Weights of a small mixture-of-experts language model, trained from scratch on English Wikipedia: a softmax router.
Below are experts of layer 8 (counted from 0) of a mixture-of-experts language model. Rows are named router (the router's row for the expert), gate (a neuron's input weights, with its number), up (a neuron's input weights, with its number) and show model dimensions 0-127. Each number is 128 + 24 x the weight over its row's rms, rounded and kept within 0 to 255. Numbers have three digits each.
After each expert's rows: a language model's description of what the expert responds to. This comes from a sample of Wikipedia text that the model never trained on.

# expert 21
router:166158130158145124141141132130151171109142132123109133117152101174174116100118155161122131145136120156135094135133170140098180134115185103102123114186173113125128118149141134114110144164121126179150116106116126142083120141140133118116157127114129145128141118150160175127155137138177101103116129125146141106101166107087101120137135159105079131116142112110095099106113142074150151086137
gate1:140176127141147121096142109121141160141101150112103139158173122174139124172145111086125105154121134191129134152099182138132146150106127065092110118100138129127121102135140147164130119138122106160159114118169099105149126103140158142106137138103151116137130130090083156110092096121134148081153155119082118123157102137169143149080123151142111158108104107136137136141105143117158131109112
up1:114176184133165099108168080107124173105136162115099152136128170119145151160131111142134128135135122154128151106110159104130134147134132141120130095114137103136158107143129123128174115127108126151142109109185110145149125133169155123102140149130121111116093125139088148080143121121112099087174166100082142119179124109170147132125136156125117150144103116094183165143142134094119115127111
gate2:128173172170119141134113125109122135084121143119120138120114122141138133094078168152131103107145109098122169112102129146154167120156124128079130138102122104121159103115100108132154079134113142153148124108108117106070129155098109078129112099109119139155131173148125097101143115154145157031096104101124131126102150104130109163143108157147088149147114125131121124118131127137126142131136
up2:130112178144066147138106129118126101126137137129132131098118122162151092136081138122148129150167098149140129108130104157152139094113145078117141113142164091086128130110143116145106111149175155138149140122104106110145145123146070087138117129144143127127105154124149099118134086126105134090132113113157137165102191111128122129129178143120078116133146114117110074132149141135165178153132
gate3:114094055171139102127155172166100152166126138150144095150148139136082141141140159097108142105133088123173121110142115158096134111148110119135135141094128117123129136160123124081128102096097125141128126148131120111153085095104146155109114112121090121110117121127134121153101125137157073145138148110102155134094113105101136168120117131143141089148135088108095158135169095174145102130138
up3:143106122132136120097096111173131125109167167117140152123152130152098063189102125126073135104159116124174122127127121100142107111073111118153127157130113153133137161153132119160145153115097116172123109168140097108158122068116119160160126130134152134136148130136167162160100127135131096134142152136137126104115143144137087135147170128171154127104131125127105116111115136091145161095150
gate4:123161144113181074115114148124171104148112126093135142143160155124136139156117111163130161123174138137123097139195116156114138093120182130108100126132133154144159125145130165161089132109092134168099179107135133164163122085179068126126138124097113129149121114155146133111140150125162124126162129131124119105153146125132152105085140117127122132118134162152089111126113124148115132094135
up4:104144127094073113092118115129134095105143132082155121154130109146127123134189128161119183105160139145110102099165113130112120124101106132101136089133167153146135135138128120155130164126098151144122183086138129105143159124182133169148151144103156123156122147162104097141139144112135111164185088122144171090104143125127127095107128100152103112114123121156121108130129105142150124101153
What it handles: Subject pronouns, auxiliaries, to, and clause-linking commas in running prose, such as he, she, would, to accept.

# expert 12
router:151155117188119155114109177103146136104140129170094137129168127130149150176153156168143114145153144153138161138142179137091132129122165122134084114149133146094153129125183118170111123181112111157149142128102123146103103152170118129137136193141111133097138133137147140138124124138144117144099139132151161108144137130141109082115113148123081119164175145129100119135145118108130154119096
gate0:112132088119090112152123124165135162094143121093107118158142122143143133136109127169135131122169150150145133127159125118119120088115132166130122150095136114139134108154222130166134108123081131143119129141134166116118117123117129141115130159127127090171160068137161134147104118108128161163146137116152136111134100138152139094104141122179113100132102171099085156114108073155147143125131
up0:182140102135175102164097133123127114109097144163132079155125125123160126099182131105131092103117152148115150143097122099128139156150114164165078132102112153118110149135103114127111133115097139135150124127084113164097120090126123161102100112131126137091144193130156083132112133107161151132136119110109130108101150146121187102137107098161167107132113142118136149127117148096163125138124
gate1:104122084121115119163140163128118128083164162145134124139105105093147128132133110107147130107151141144171113134139126146127161121158127147151070141129108107110121094113158141152143143114141131161193185115115096176132101177125099114128129140125089173121125156129133123113107154095134136183074126109121122151124120087145136075130145139103104106132150117123156114136114140081084144113120
up1:093095178145107165169143167094106141121112129132125109091164136141093080152121124152146089131125137098108146154097112118125135099150145122125175148103088130115120119127125120128088144136141117151176149127133145152135092172120135129141131159114072133111138153124127146101131153083069119136155123106165085096140105160102140103098149159170122151147122170122138124146118128104122148160109
gate2:138189151203156117134120162156146139123123151119104097089124135120130128130134169137150145146113113135134189139082152150126090124113148129136097120127101149126099084152109099127135105134121116184073107134113132113078093141166115108134143146140150128121122158105101140143098098116118142146141122172119129121143138163105162106119151109127116122062122118110088133143165123138147103142109
up2:121109135135158155169101123131116134119146174146141143085143123163175128154135131105137122110151117134150162135126174115119114100167090155113136111105084137133130092081138094141159116193100112100124143143164128130085125171177108124103123112170162124134134135158075110139127135179158136140146142094134106122168139171121114115131098144140100090128155145136136109161144125108109121113127
gate3:139086149203132130072145177156122124121114124169108133098138130100128077168147135169152123135127116111152136140118139118139095137155139155116103126134112155124105089113111131126111104152151123143097139121116144142114132141142180087174124130111141142154100135131137194143155149114159082145136151153159170080126155129130138129132119116151109112151141149077116118169124104124090148141127
up3:140135119126125141164078150124101125103113116112169117116127137108084121134115142113113112128165187135116115125114124166145154101140088137101171154150135117094156134112140128103082154087081122116151119121141103159124133093110137110135131137094135154124128131115149118138154124151121150088099106143118147137100135150131108162095139133129134088106186143176138144077130085123152097098057
What it handles: Category nouns after the or a modifier naming works, places or groups, such as film, album, series, School, club, village.

# expert 13
router:150110118164119125147150165117118117139151140124127179130096114162120151165172144167165075168128159131160112177109110133071168100104162114113111119130137137121123139147143110140115145132100129164140143115098116115098137174155109174140172129137114119137104115099186130149118126146138143148072156092148132104131119137138134124128110154129102132159141109132126076145109151113138171141099
gate0:159120110131087092113102116137093131155126128125143164139112122169131103127143156131130092179131117110164099088118122136083092089127137105106101142115146112136116101116123099172124170160123154137116154116098150121131132189113121166122141141097148066130143152111106098139158119178161107140085140114139084127155107118114105124091106143146075161144090132154142143107126126137147135143142
up0:179152139093142115132126097124107111141135105115110149129122113154135143149176128126119129165165082124166098144141090131095106152137140134148119132122140138127122141156131126159160143146116101130105160153127167143122112156112104141109103132132143106138152136132127098152198135157114078084120135129169118124169108121119132171124175162127168161147173123172082137165146118170147165147138
gate1:154127122088109190114142127122154127124128166083141150116124128127098123160141159115137148129149093128138117184120125140079162148108130159114139112171137123145078134119129156149120163156151114123137186161076137118112133114160129133104141109129070135111164129098130123127135114139097146086119144107123101092104138114106119081123112113097142132080152140097095145157133108122115079144162
up1:165102119150140117117094138130120121118139136117087101126165167104161134116116116096130134158090117141142101081095131139165074131161121121146130089109131143100140085142155114110144096131136139050153092105152087152109152140119154102113118150085154109146107142122143096116141153139145128154139080139115156150158159099102115199110129116148112126129104123146140121145152128130151162106111
gate2:138109134177123107156139148146092164124134183125151137102089148134140099150164126136135170138138099148125158136144124178121150112171156075128140135129126153096106135133145109105087151109172158156115076108087142134152117149158109131103108130163156126128148101150118126148123124099167157140127158103171176173115130147108128111131152124167144117125102117145139112102116179103111111115117
up2:116154112105140148111122145153133124106064088134092113157165164162151149126127120113147153119120096101128123122128190120118104188088136187117115099152124162131116130092112118134147142124118118131125165162157131138094165118103088133154160096114121127161133140073113140110164144158107184135133125103149134106123091084133113125130122130113155160091107128125135136116169117127119131128164
gate3:095120117176140127140110137092129127134142124115095134153096093153072137136126151188139100161161145117165098152117103101102165161081135112115121107183104106136079101133098129153143160143130098116125130087121087105121066120099147133122122131141123118167133092110153131126131137128124138164126143098089099113092131123100134155126127141135106086149185122134155126149114116100124117124121
up3:132119078153153161147081130086138136113149135112141126163149147171116130132112151167094085164095125139115138116131103160120116143101177119136114135162069175140103085108112092099118137127132119099127120180122112109112099111132151127136144116159098162183119110135157098130124141109120139149125136123091102104085128134115140152068147129154134092113136101102125146152108126161133125117099
What it handles: Final pieces of plural nouns and place names, such as s, es, ers, ions, as in buildings, dishes, Huntsville, Pittsburgh.

# expert 8
router:095113115167152167122128149112156132139174141094125152148137150114109086129153136132141107153165131132143138170138107113107158133155129075142131092170150173085151108147130144159132127177130111113134133114135058161107154146160127166144157118121152147110118132119142154158123144150139142139091148092125164097104157104109087116111148138104126156137124132101098121126145130092147191138137
gate1:096129136117181135098103124123156130154162130126155160099173164112144145135116121142126132142139155160140138100117135122102149131120118099186130106168130091089113109144165147151120114129144124142151103104166138114131140171087172109120135130102125097124123159124176168151088160165129105088117158112107128133118151129089096091161144112128147168104119109103156109127150153076144150112156
up1:094137152118114133153091136134124111105156159150117130096115155125110166063117134115137097116151129180104138131159144141137149168127163116177126129114061136147123126123121101118130127126126152187159105167130099142149078156136157131149112125117141115093135168132144129147146107152135139109141116132175118102148154116145097134130166147118150081116164128105093146137166172124128179125140
gate2:122175178142155142156130107152111168119131107101106137132130112124102141123146151102129159156120140103144097128112134152144134128105135099143167110164124158151106127140125107127098087156136110160130147151177135129146122173149133100151136162098138110154134158106156129192112098155132142142110151098147126126085079115166127138137134093112156108134121136135134120068186157160176106104124
up2:169129105113117106073106157152133149119121120156137143110078120148119124141123121133133137058130132109113140141104178147126090156088129162156141153108151117115147102118115116143136136101115113155113169150132159104140130075146141185125119122173102118144117122144133158097117137103146141089158075159090154112099146124128170101145142140125085137132121106143143153172099107102101105116135
gate3:111125128186119090126085092126153114107122144086122105140116142108158123094142125112138138100157109199169147106131166162125138147166161133128122132148129103140128088146120130112126143144104151150147162111094115102094103150142101133161142139114148170099134184087130179114111166113104197115149152111088119137150121130133094126121131149139115158111139148125132117127141084123111110129134
up3:134120147140090156144126141094160093132109131107105145180132150105122156124170128087094133096124097135138094089128136170121114128149116094107131139135121121159143136123078153149141098122119133167158103150107144099108168102134107148135124182125140168168152104097131132162124117179093166145117085136157108116108121121105136116156126134144147158098108130167128170104115103108134137070127
gate4:121177141141150128113121085149109124082143111074124129128135177144135158103142161131114150130088134146086108119100090151109137109136131102135114146099142132112111115127132125133086176159128121142162172132111161109116096081162095124110124131126137114141108182083125167109157114104130116135093153114134155135100132160154093126133113160101100129170138137131173158161146114165114165147117
up4:131041157099134060151106120138126113156128129141127132153137113133137101132095137148140090099165158110145121121121125146147103147118107171130100115159130126121075134121104129104147131134158124125112073135119104151131121157112165129126167112128121145130135170159140082156129167124145092110153077128147118111135094103161167145098152137102147138136111115145105110122127186131120116103168
What it handles: The letter b or B inside or starting a word, especially mid-name, such as b in Uxbridge and Shelburne, abbot, reb, comb.

# expert 0
router:129146117172119146148102144083151120117182164150087149150148121148124132123121144131146109143150148131135129164095122107070142132142158121138092116160118124084136118142167122153132131160134143147177120124088106121089105184142148183140149139128137122119138125118171148143119157139184124128092142118152156088133169084108114114101109138137101129135154166102124108133130140093175160123121
gate1:120174118133137102172088130083114125110129127147119092155135124129134124135121147112151078147113110152117132129148104156140161100144087144113125094161135091114104106147170142129144179134124140150105129133130171136131126122132108166143134152150075117096141094134125104161118156114119160200124134151153176066136105103153124142075099125112154109136120122136158123135137166103163149135143
up1:150094146105201128085132105161121114128126165115144144070116114119111127113103143171144113128125142163124173146140111141105121123137151105139121139123115169108169116100095131106124135175104140128141141136143122101147164168096099121131118105118141142138112199108140134137133148100140112101132081090125106129102150129065158123169114120181134171131098142123129144104117101134148117141108
gate2:156104116171127145137102115126080109147150090130105112110130130163121155160107148182107083108169145143105153080138090148094152116135127125128113138088112132173112153142164134146124094129146141120116096159077153129141131123104143109133145116111162161099141131151147109156083121110153143124084116124078143111110154078151126129114134132142118106146110125125115149177140116099180161110141
up2:101156156113092106154132105142119173106104160099158134105153166156128121152126103120146085120119104124148120153097139112115132135160130154103152150158180188128169082102109102143142099126120111110145124137141146115153111175148123111135127111143114132160082134129117167160137101125137140144139139138152140165133196120154131127112115119073119124155122110129115142160105090152094072126115
gate3:103145126162146109117124097095093075113144140119141184126142149148090098137125122135121121161116137173148126124156120104149146163187134108112082139126138133141125156122144099214136139147117156155160120128094133130104111144154140125119147133113178142123123107140120149094069121168165098158084136129102096106128100153128104156116125137124086131135144120119153103148124122132155153157117
up3:151093099109126130129129155147157134100154126130131097130113153106141122112121094128118149170129083101124090159130157109124111113080129114139155099142165113083157096145077157106141093108139131110102138122142145120105159085070143128148149124145114117106138117136105116121148102115124145130125148116143117123113123143084078153128120118150186095126138142130096134039114140146101129135178
gate4:108148062163095159117125102131105154161149177116056144119118107139094115119137126123155116105111118125128088130106083110113152114158123106133121116163101080152107108121135150166111129141107141113150111152079160123113119130144074172145125118115135114117100134127126121138094136144141115156105119129147135154129175102163087098141116164131140071161114133100149125141139115120176141125121
up4:116134110136107090115156129103150076167142106139093101108121067134127162126109081149140118128114107145151116099141130134127115121156105171104120149084130121117094112151136154119117096142096124130117128145121137131160150144128143098081142088121138106104156144087168169114108107136167136138107121133114111146112149112156093073130103153092148162139135166130117136106170057105125135153108
What it handles: First piece of a surname after a given name in lists, tables and credits, such as Co in Coffey, Dou in Douglas, Mc, P.